Below are experts of layer 2 (counted from 0) of a mixture-of-experts language model. Rows are named router (the router's row for the expert), gate (a neuron's input weights, with its number), up (a neuron's input weights, with its number), down (a neuron's output weights, with its number) and show model dimensions 0-255. Each number is 500 + 50 x the weight over its row's rms, rounded and kept within 0 to 999. Numbers have three digits each.
Before each expert's rows: "raises" lists some tokens whose logits its average output raises strongly, later layers aside. This comes from a sample of Wikipedia text that the model never trained on.

# expert 19
raises: ".", "-", "r", "nd", "l"
router:479632483454445484431532505507509443378483468499608468544513521513590554517465487421534416410576446557490480498519500543458478462510520485502512522424318440470491586477522537513450492507506438505487431544479460498478525497484557515514519372477538485544510599481443498587487550472563528631538558483565453524479435462537420536492459497484500544492483551623535475441550446578578488526491512493539488547517386480484540501453459482514478464490464515558534439544464579486480530477491486458513564544574528526448543510505525497577515535570490536448471483507475509585532487512578539483440468518520366472507496503454457432514435397526478524569344506585542639440502509430497544494541470525551470532398400422436470515623511475529476502501460499592553448488525417516507478535437492
gate8:484481551441503444576509429507516416494591452484526542492391461467573571520521450492495454454384523493558519544470575510503496522619642545502463526598501502440498480478456605466498499515552514571496439445493481486592531515532499471509389535428495556477497483449422542482385550490532584487480546416517512574501513504546526576479544442533436602478533491493570444536590475452534544456554551546524496513538446521472467509458553496550588447467434544433512500463462535508479473493550460518479580572450527422460480510579536535446530586540517432397480470440463562486447530477464452471499495464615531554499446452491477492519428454482444518445447562396556423465438488457529512550514409440532461458487491562381534535556479548494469623554510543606532587574457547451521492408534502
up8:515489582473532515591501544488426485582477440520522538513494445478468565570474477523487493506420626530537529501464614535494524567523728509414519519565463500504502459460441531433516485515525482548548438468454502518511491529565562450460375480457510495443508482388458537490418498512492581515542542501474580550444487481517502521488544393428384516520578504502576458493592475446465559399506501543451554539554511527423430484494507488476558421445471516429492485486444600420486457491515496515491527591509477498454594517503495518537497551493508415461512523451456542443508507510482474559480582564554548559520436539508521502610508512455455565472418489371524454503473523494481558529573425406438458448410514552439483484512469543473507599540502606580486566583459533525477495449550454
down8:484466561468527529549444591448559526505541519438457572422405459525556473459594523475450448444583446381480537531595598518516651533549422448482548521488531500469439495485502493447429454434462480525398575350488420517506359449448458501468487489544486521467535508501399473494487585569555533587465505523476502465559493548549550575585493523513509457494530427504515574482565485492516440512524538518421531550588487516593475468479461544535555522470563554542496522415455507495472528533464528495585511446393475543492484469516479572495569508453488485472437460470473533450477422542448544555511534447434521591464580476547540572478493611488489461502536504551431517513567503533487460500377475477553474419472481505463503472409472483579501549495516439508498513487565612421572402476480510
gate9:442538407488497470447566512472464538504408494569441523567484510515551547543474481476571434548460542486526439484571495499584478521492525506474419446527386458509491454543513465515497487542466469516560494504483402493497564561492482476552506444508394536556526485477537458442439562552603473546566517431474511498482546530448508446476521455470459531430525506406495605429573497515499503458421383537443551524543418579636430437449527533473409502485553601566488399533511445627504493506523470467565490453468510521565453517534461471504416516563542473503501492471559507597440573496437545493530493415432442506543397532521568491454458418489515519507466493590606534494524502575452452507499474545640447461463465475453462497500459523535525579454481352462563587552457601469473536544477498
up9:484479553518570501558515519519478607449384488541469564551523493471573557639452551456564408476474482522513394503408472605520409420406477526512470550430500537522632443493503464458472462502517438518623507446485420564507620549482611433525499546550456553391510488530501537428461561527497481597531529496431580524483525499540506518441426481444485496447451465442518509444575497558564568581452488498489502523561444525475401410391527462510450491419503547536535439540527481515476468525496477445544532499522484497463467519489450504436425501530590457491540522468489451536509463460504571525492553431404491458511469561521572465530494455492527466523551491537562523508380529531468573439574476447525447518433502588514474542542566475521531472527521480487526554573473467467411551478515359
down9:438638435558456464564492552401417518465512559506521558468480474519498553461400513547467443498522555335476572538518478434475472512517427462542476622546517483487563470507516435478602519537567496483454510530447415567534517498503493445492536484510484485539473517514476595502503533528431569513383537552375536600513406472456510520521466496526561551472514501467533492579522646522503546455538538653462467365601467517473572489527520466425482580455439528544609441460542457457514530561537561473552532388554497493483489493487457503546550425502479464545587558484499514539552546500535510461562530482426484455537518576496509472551454452485482575474510565534500472347511529457452488408489546550512524486496472564490437479493433542481547514387445498440527489509471510489474496487507513
gate10:570549521445486497480554544430608423554535423574539414438510479480473530482476525577595337486517513460424504509511473484578475503488623459485550531477561497529515415522456511561553495536517613536484377470490439619588476423508380448461541528415531496571575507521431478437498514453538515537488536523553552496470463506486512484480549469521509535511470383489433449478479491419515578499625457475493490503519498557454472500538478528478535522501427495564578504476486550592472433485490490428497425563482568546516496474478514470491531449535522551522521424426378424566507529495550557498457506526493463492500530407475500501531572414526569517543550564473553469503500421563554563508546434540462479488490583412457480579474538413458454506482557522527388386536485469552457524502407545
up10:432427517609496490487520468520363603457483572430435559572477526515470439519511433427459613522500553557560532420491520568407535480551379529547383492529489487458544514498516507447444483528457399520540528498563586429487542541567592497511443449496402491385430526463477444630521472609456528485528497484458410578570560386505505504494478544521520492482501567509504503570511516523514459539412496545490461593512484409586527525514538444485459507533567528447458510437470427448539618485505464590524562421511448466499498483552484562545485567459487441511457537511602596409503500543497456500547516501532482516430502589518528528482505594471540521518453454518469528478542568449460446468439529441519562497479434529516523471551478501560481527448438480472555576446550498463473460500579535
down10:458501402529462482521471458518536478467446563487450531424555432527495521492475524539492572477469450542488543509432526449516372443430480592499509514547519450535524579457526483507484540433445459461576545524480479434492478486556513579435447455490488570480475549572385522458507531494486488506500475566536582485444425544482440550441549526533511611432529448532496480502553521599440505512402449517539492599447489571538496501511554531521542456496530488487467512505484503505480584444570331474400501481474431564432595548492485477572512576503415521482487490482454530534526542501490386593516610532499574524568537476483424533559590487554488477552438545508549500488492507539394510548547564565478540441566546472591449502422533428565547507556471628506530543563581610480456603497591487
gate11:476466551507500502519493429526454467486502483402572573489476548435482417544505542575577479477432491488535572554447547514433461468559557392433421574479411527451585582437452527497497486472611474461545488540410524482443518487481535438427524504601456528550539510502436494488482520534555486527491519529540441502552519626507423495461497497456528528416537587484426519553566566471477477494430518518452508593481522452530464525475488401520481536525507439588415461560521370532523495438544495404492397536496498483559493437600566504436473415520468526618521502522408552504553539505514541439489455522552467495576485534553580402626463588510534517597606530502502536490486477471580450579474479486578499551492454459491467404508493417604534519476458452473483480514454551447468552493463499
up11:545430576443528636539540434556515481495460596476536543569469511469535446535505508514601435552499573492562515548503525440480466516498586462430430537474416546580672548511544518512455485509500464452532535636460496533493418564514668493419526489487509484493465544437467515597432453545536531549598437527554466599478482548507466522431507604456528517446427567518434497546460453491506512470459423571497527543483536606467515469560454463510599625531537450518475537518493474521515566550493522528455430556560466405492511559626461549480458565499493586469463481515483524444481563457588486465470501460541484581539486539555554583531501486562526519573553502497444462429511516548508487620538482487544509476501441488415440458506463505555492539523486466471538514566458583474493509499490499
down11:581581522533477452435513499497495419475433485473541474478503412514521470558497526640554484499500552446515560521546460448503496579496465544501469531507516583506412468385524550510550435467529457564458458449551455535587459511492520555371499578472419573570467473503506553466476458492525519528512429457500457532592430453524496451494600486517496431403451526455538470635517453467584523526519538424516494570499472440542548491417432526469428516506519460491555503518458627493449513428473444402544501391529388564551505440478409526479433496538442483390498516411489529499484458499474507505449444481483550430464527605421563572511448379485445517471458492463463499479563488474495399491520415541480455461443551546426486466434489449562540561529414462520558481513511560509520524602545488
gate12:434421445509489518504452594543491479474472502493528496421499533517415560552555536378448537484474502602474516492389521500468456433481447572444475375560548540503481503483528632536515476487557528526480574537518585472553510543430463473430364442457513582427503495520485554477491498463506494482545493512467453472448440426558485550431505491535648550469585454519442491465501511524480444521585482473479537541508426493527589473494475442453456562542494526589486488532469527551499453509519485450513485432522468492451359547375596512438456548529498510427485361412491475523525476523503481436574462525595582438484405563490445468435558558486531500452462553443520489531520442599541577492543444514479499441534476561527577444494461458537468546523508510411522525439436516447381484501471490
up12:443434539470527524439465536538452501482460535556546522454473527506476465507547558378555533421509564472578466481421494483423518372418447599533521461519510519506530450455549611550436488560539482532546545517458538516526513488399519491459499444444507534415488504603503473538467507551508467465510608539479475461575592429535484602491550389549550596529526463489423473510537476526479415503570457480511508580473485432575499474472496507465577492543518518576482424686478514534489487488536536559542471510596464445506443562421556488519415502537529494410491417404495463485414452479484484479590438475622581434541448493499498499427455573508581516597484536473519437526514473550582585545578501461477534462573492436535511531554475453569543558493542471424511466473456453539485498501483535
down12:443528547591571507469575506461595548510495530471484489551542523513405488490497534507546455583550540485579517432547532472455555549587550568467598568528555586461450461530458516535476468458557398457484477369425553483498454498484484472506513504523502492473467560495490460440480628504543432466424599658438559550530571512454513565437454491413551476535512503529480563506472456495497517554474504480480429559527486452426462483429561541463458461576561479483502471474535516560513389482473555528510599516528505483551388496577428524541540532464498490507526447608527549516542456580479388542493438508514443465443490448654463440433541532413478439529500464465517457581528438465467511542484467518496486467491581402457557393477536444405516563513473544450442436554496463478472535498445486
gate13:515472387517544515521498491532535442435507509504562527501413530475595544453532517411543531526413467420499525440436500517413508495470526487528519513434516389515553549565424502511570462477530528459454542514547499503460530479505492461566513486437542532513517449527446506506532485563535480362382468460549605518528584496524491470509506443559607551507467472558514545554515527602521387591529538519460529487476435524513403531460508445419385519551553516443467352602502531455541512511514523460519438488468465568485493574484602524416367454599505538438486569457483573459572532509391561455535497429470458519487480417435438512462492458552467513448446540593440568514517497575574494470376521497546502509491438530495473493561523433467546440535499459567581536531458508474454498524474557
up13:492449379452520490493529434516534454431416517484528491449438518524510587441539536482494535516427496471458515448442478458418417453443618503484559477514486469503552550469487460469595463474478540450446454492522511500547555477464450437511463471535493454500464477591467497531515481497487497364351511536579504497632532556515516522483465435529549582496487518501491592533501511535536415551489492554481580483460430527487409514508487517516457443513550516450521417603562541398451503553503507554544469537479438531478517572528571572466390457561540480378512575520507547380549532485453521400583538438494410516401393509383483520416509452571493522483428530520481508528462437584585444424390570530518513514538490533513473513541473441488494464500486436577544531501491449440460448527472567
down13:495518475547492571525473612562556593542451473476420406457474440561582594489529487490532463522507464568495446469556529594533478524469501502492436422578566491561452451518554550485549457470447456460503506497516539580586511477490506486492466560493531477499515530469516428542503474429525489390570589514512476508394504494521400504527476454498466457415496524494528479506480481477546510449587496595575584582561569420553449532417538459583541463507501562534600448587467397440530500404417573436515487502484480503433493442537467432368479521555441521494571493450490513477455495489444452534468487517472477489578495489592511467536562553547440381454544513471509575507512555544441530539531423512545440458543522472420501580487471544514422532466561478417638502448599478527384499488484482
gate14:514505479468416519413422529498595497521417497526445533459556429554533463498486484508568444601476508490536490331529499453501531418463496449516458473503480523567476460524452495459488509547516432581495555523526483570458518494504515431477519405565510569540497451583398552542463628450504604429476506543463621543491552484484515571509553565569586500551526516510450467479526415474473427468422533457490499497527499492480512490446542581461478483494414468432477466573445465511555497418492467495459523515396550505513508527479498422520498423605502561483415481569468521465489441553551482506457448485418469426399491541440553595518506341512451444544459437514483519421439527552523408430508464496438535453504424546503589422496454495514539494579568485415492534544490503547473421517433584
up14:500558481491431532447428540487582488541450536551425500447559423523524459532479506546567421580469504443573491378515499464535539458483511422483432477507463509586502460507450481471499493528533496533493567510531435576448486516496509478480512399554481536563545470537408542527451638464515600430466522512448602552491564456462557597525556585551569529535507489505469463507550401473443475435396546468491493478510443511492500480462558593435479466481436455407421475569421468507514516431490479515535534496438553527472491540443492437528521444639496537504448507559523514450479443532553478516498427486427503420434504548485577584540523397505422448526439459523503526400457501580567387439513434491429591453552412536497606437502445458491524478584568469426501522524474499522507424499464572
down14:460493516560509458557507450510482430562532473483551449506500427474476527438482512379457437557476481562532552493489453459484611551438418437526457480535494568561437439536395547512537414422537501451492554500512468500577442428537459550521476540367454612536540469563406439525449525434421516507563435470524502437512474488551448484463459563489470468519525483578487469485429509510474591468428600515573516553433567534524554465467486408505550498592489428479554528523510631518532604500483534481445474567454536527475470499469441394500649503478555484511499519500467506440431501492569659553472502507555528451434545470448468445434531650440475527577461501515445466571518498557471511508495564481521546476488452476487460562537542426428444523441445497507507459485438414499504518533450500
gate15:438432512581498491543567469469526462432456399476516466552482571563444520498460451492516417509466527463545395499553526583378570496501523427499530464448504465547456540542561499453576478404535550432531417498479500484509542545497560580410531455566529449554483502595558556474603516487447519495533506511419583437453563486495552371450533501435518538494504486526482436528474441547555564449558568486517479549506383501501432525531569535331427440494561395521416428596505601513497490534524514518563404513514478458516536442551462472488458486524500567455486483464535448487499476616482490441502591423545540557476552455511507479446436446605485448507493506455523373589425459555591549559535493485480561560493508470537460469565493562513518529468532444496497546489494472462482484538473536
up15:558582460427506500433450547523474532552470550469480509442530407410581479529529545488483572484573450546453614470453471407630424489515497534439466554557486537464546482420464524500405501601497466546475601504515507497488463445492497403571480544452469579450467487362419437530410468511515490536439471493571378555571430482487440612540457468559478455520491503484511548485491592507451456545420439517465539493500558480490575460503421488654547543515455583457561567401488451505504536455451483483461599481498544553498475582457542506531537513491487451575533533538449553524502551405489505534470423562408472404488454509479487532547567562384549511466526508548494590447572524464410462465458499495554472448481483564499533511459498441520470478532472550514479445519494519544529543462509462
down15:531543512524516444445363516495496505517477479540607480504512548509466435477474447473422538567471564459550516569526523544441406452543593541475565394376539551497486489596569508483519467516595543500543472559538524509555442505482518498470516550521515498533448490470492529551512514517496442478542407531481555415480434565496575550462421502499528544463452437489429452523449465393490506499414531472469529475407571434542525493474500500491492479535425583498572437485512531472501565449531500450499527480446439480458591428526462461515489483478522566552490520408508510492546559523509557503544415495537535503476591552444566567532497558505485456512519378510490531470462483516566534535481452506512399606541439416571604546596428555524626555467423566450520393405518583461499584627527463